{
  "num_hidden_layers": 9,
  "n_experts": 32,
  "d_expert": 128,
  "d_shared_expert": 0,
  "moe_layers": [2, 3, 4, 5, 6, 7, 8],
  "normalize_top_k": false,
  "routed_scale": 5.01,
  "balance_loss": 0.0182,
  "balance_bias": false,
  "init_std_router": 0.023,
  "norm_eps": 1e-06,
  "tie_word_embeddings": false,
  "learning_rate": 0.00867,
  "max_steps": 6112
}
Below are experts of layer 2 (counted from 0) of a mixture-of-experts language model. Rows are named router (the router's row for the expert), gate (a neuron's input weights, with its number), up (a neuron's input weights, with its number) and show model dimensions 192-383. Each number is 128 + 24 x the weight over its row's rms, rounded and kept within 0 to 255. Numbers have three digits each.
After each expert's rows: a language model's description of what the expert responds to. This comes from a sample of Wikipedia text that the model never trained on.

# expert 31
router:103143153099095078128139110094144122096108137151094108127155114164124109121147109144110130133131096095093150084127105163127160099095100126094127120184113088125162110120112154109139141101131141107114122125125157140145126117124131125130145106120177149137110112109123162157091129099091140147094114110119160089129132108106130136121160123127124132131116093152139127125158124115125145082121140106183174112134152099159121143126160082114154142092112113096145098058096107169166156089148116148121101115142111109138106127111090131122150139123105077152170092135112141135097155123116092121
gate0:116102139146148136080136092110127078114182118058104159126120137164160118111136142117165150136112077129110123149131123154095104146103122133134101139127132086096164133114116096112167149115132116125135127152116133111109126106128102150117115111144151127124149132164157116140148155132136119161105115139136099091099096133106130130158155105115147195144136137110135098146166174185155099115107115153122056141174105149107146165140106165129110107166121119138153128078140110157123102143132119152130141122125117110099121131132100120115186129161153146129133146121114164119082108158132156117
up0:138154144123133168187158140116123167115120176053155141114083124176104103148127084186085132102113107128117132153128163126139124100108095114208116082103119134128129138140120150137145128129170158119177134142104119110122145118122119105096148134124123126130080130178133097120144114091132133160168128139160148107150125158144127140120164142118129153160150110143129129108152204162149072157143125101112124157125107136158130139143119145122159096135138101130114129138085110121126160145122134161115141075099117126142144148137145142117145176157128115160112182137169090145125148163116147144
It responds to: First names and parts of split person names in lists and credits, such as John, David, Christine, Yuliya, Laurence.

# expert 14
router:138169124144137104125151150120135115139195124152145147094166159108096099119130090120132129114120133102112132087152121119124091127120119124149136154147124136143128114150138127174123120151134115098119127174130115160118154142123114196118161110124110133121170142093139116075149098150132124154146134101108142100140097113149127082134123109141139114145131114145163129139146151121148128134102186146116151068082133075137117133112140125140129093136115124114133079165151126164110121138150137115125148118149165158133118140150150156120126117116145164130116125182153140137123140123104117111
gate0:106144168100128113127101111099127096125131089112099165131138111155084109143136106111164137115139154132106152089104103127109153078103121135149068147158116139125138113153145109146114130078143106081114098161128108154141134131100079174152110134134137138141117146143143091128120107102136118165125103149126112137131096174175138085128158140136137156126108123105134089172176137107113151084163131077131115124098130171152119148164170148126080088144168111130095147119111148147100120134130104130100090084091125104107133110126121133125134102159162152104123128099098161107080154144129118124
up0:152129134138086139110146124148117138134117186100171195115197149121112106132157168147152206153084119121116128105104136155111137058141127136141070107140121070118149144121097111084099146096118140126102163135169132106099140108120127166148130129141113117131154140106100109111133131121150119126180124115080128125135096131146134136093149146116160084127117144125115117149093111101121112136104122121114130107114132125093151108158162112124158129111164146111139177128115105149153134114110160103122126114145151108095128120135176124133124113092092118104140122110102127116114144124149134118
It responds to: Nouns closing a noun phrase, mostly about entertainment releases, such as album, film, game, book, office (box office), Records, Show.

# expert 0
router:120128132140121119147118103125145106154116107129157121089129110137142119102070147146113119163106100102148160132163125124105156115120106124148158153118093174101107090103144085121140132107097123124071132157100136152133143131160093146143132170114103136103161158095143174121179166106126161122118099092112140116179117144148098096117101109090130120169114151145154161126113130135150105158141119149119122107112108123128120167147169140135114099138109152172159094140127147107090085088148102119111134111073131115172104144156150151106142117144114160125115125141151163132123155128119142110
gate0:126104158131141075069147145135127069061124113140163149134147113127167106152166091111091099119160103129126105107086142146096140118097085128127117143147128146094132151110159150071149165138153128075140119150139090123184182111144149122149137165120108124136134167107127123115138120100155122126115172161112128114170142109122106121126125159146126167132130084142124105119176150126141139121099146148149140118118110131086114119070169106119151131155164139139162118160153172163126142169122122108126076113150157109100131123116149153122131119166142117131160145123080107126134122110106136148
up0:151133136160138081133067105133119127125139141119117115164132140108150106150122099114129137129155089130118111119105138137122119113164102129148162134170134085145135105154089169133113128142138072138118108125176118144093133117155076146126172120148121125120147127091156141145082164163125115115138123128142128176140044109133114122146096125179104146148130157168104166141158131108122144084114133094093178124063104166116118109207164070148141161126124127145137103125132151143159160111121132096131124128115118151115124130099121131138113133119172127116134113130111099107122132127116131119
It responds to: Nouns, numerals and quantifiers right after a or the, especially a number of, first, two, most, same, several.

# expert 4
router:112139150137125102153087138131149109116112104128142104097123124125155172106110120133142140135111162115132129135127142116115125133113119108149130154085115166082071136133132085129120129117127107107112119155131110095113119140132145153124167166104117111107067147109110149137167179136095153087147100107102149089095125130167141081114172113075162113164135125148113133107102152163118118158159116115092096120124134143146156148096168144134104113162100133159178099127096119116114141148133140116106130147120134116157119152163168135108144099133112160162098114158123120125112086175145127152
gate0:156116143105126127116110107103127149108150114144119149127125094133138146160174149093124155147168115117077140158112107154085151142119149122148111134114112130135114142138124167133109139164160176075127147132100118122111116134130129131157120084130132122140118130105063109147125129145160139171120144168136131096114099107148137124119121139127166119142160151130151117112172164195166113086125104113116194135109164087095145126084162096117166124092157148110134106143160121104165147176118136148114132186170170123125131132147111137131092137108053127106133154108111155119129100141132102111
up0:097180180132137142113080128130132164061197101099119110153137168144124115140147101160133122101136191146116128117141080177126150146104094138118081177109117152151096095106150141156132121145116090123123139113104100150116152134161153098130138095139084127133085089139129165139116158129087111138089138155147174110142147100107134122118118150133116115104121133134156177119111091117151075108149119114142127131101148145113138160111102139095132130150130158110132157130091139118118127106129114140117168120153094148138140139142157135126142126084089128110146081089152117097085160176090160133
It responds to: Common nouns right after the, its or his, usually followed by of or was, such as years, part, south, same.

# expert 16
router:071090160146097171122136091170112132153138168100100142128158156110155132134118089126120134158130145129131158113102174096149107108137166112161138145160132127124157152160156169097128144142115148079099127126124132093140090160119123151152130155134116151118114179126138097100121106117130152127171151133140089104127125110143147170162115078178120125162120111152160114076183095100122089107125157124132161114147078125127169134100139113133104142192127130116107153121145132096167082149124140127132168158096114117120109142156132100123132127117094084120126126122131126171115160180127168145
gate1:126097130112150157130092138145126144089144141118122144129137135130108185153148145117141127118137117151127122167159088108175151144114125121129136117130116141139156130150136171101153111107121127136140148175113139133112096116140120085138097124120166115123133151104093116095109134134119127107126123139190150145134095089178142114135151141129111125144138138130071128177145113179165101121133153161130131125171097112190143114113147152123108128115144082186139128144122095158107172112134112126123143132144134151123120125128178134148108118083108101160134179123156080085147094131139133136
up1:086117136153125143147172113118126139120071118135156104159156136118088126164115115091124135120157130128128149070152112123134136124111133134120119123103129106123153137086120130161130166170116136150128090123108115151131128135108117124135117133131108113138116171148096100072199175125164133202138100119181151096154125105126150109115169112140134074138128137127133107154123075140102145072131145137148178140093124066105094133129130135085098112151159115132136096124100115153154125143136128134125085164145112105165126108132146147131112071140119184150134108128138176112129109091136119110
It responds to: Pipes, semicolons, dashes and commas that separate fields in tables and stat lists, usually right after a number, like 1912 | Vice admiral.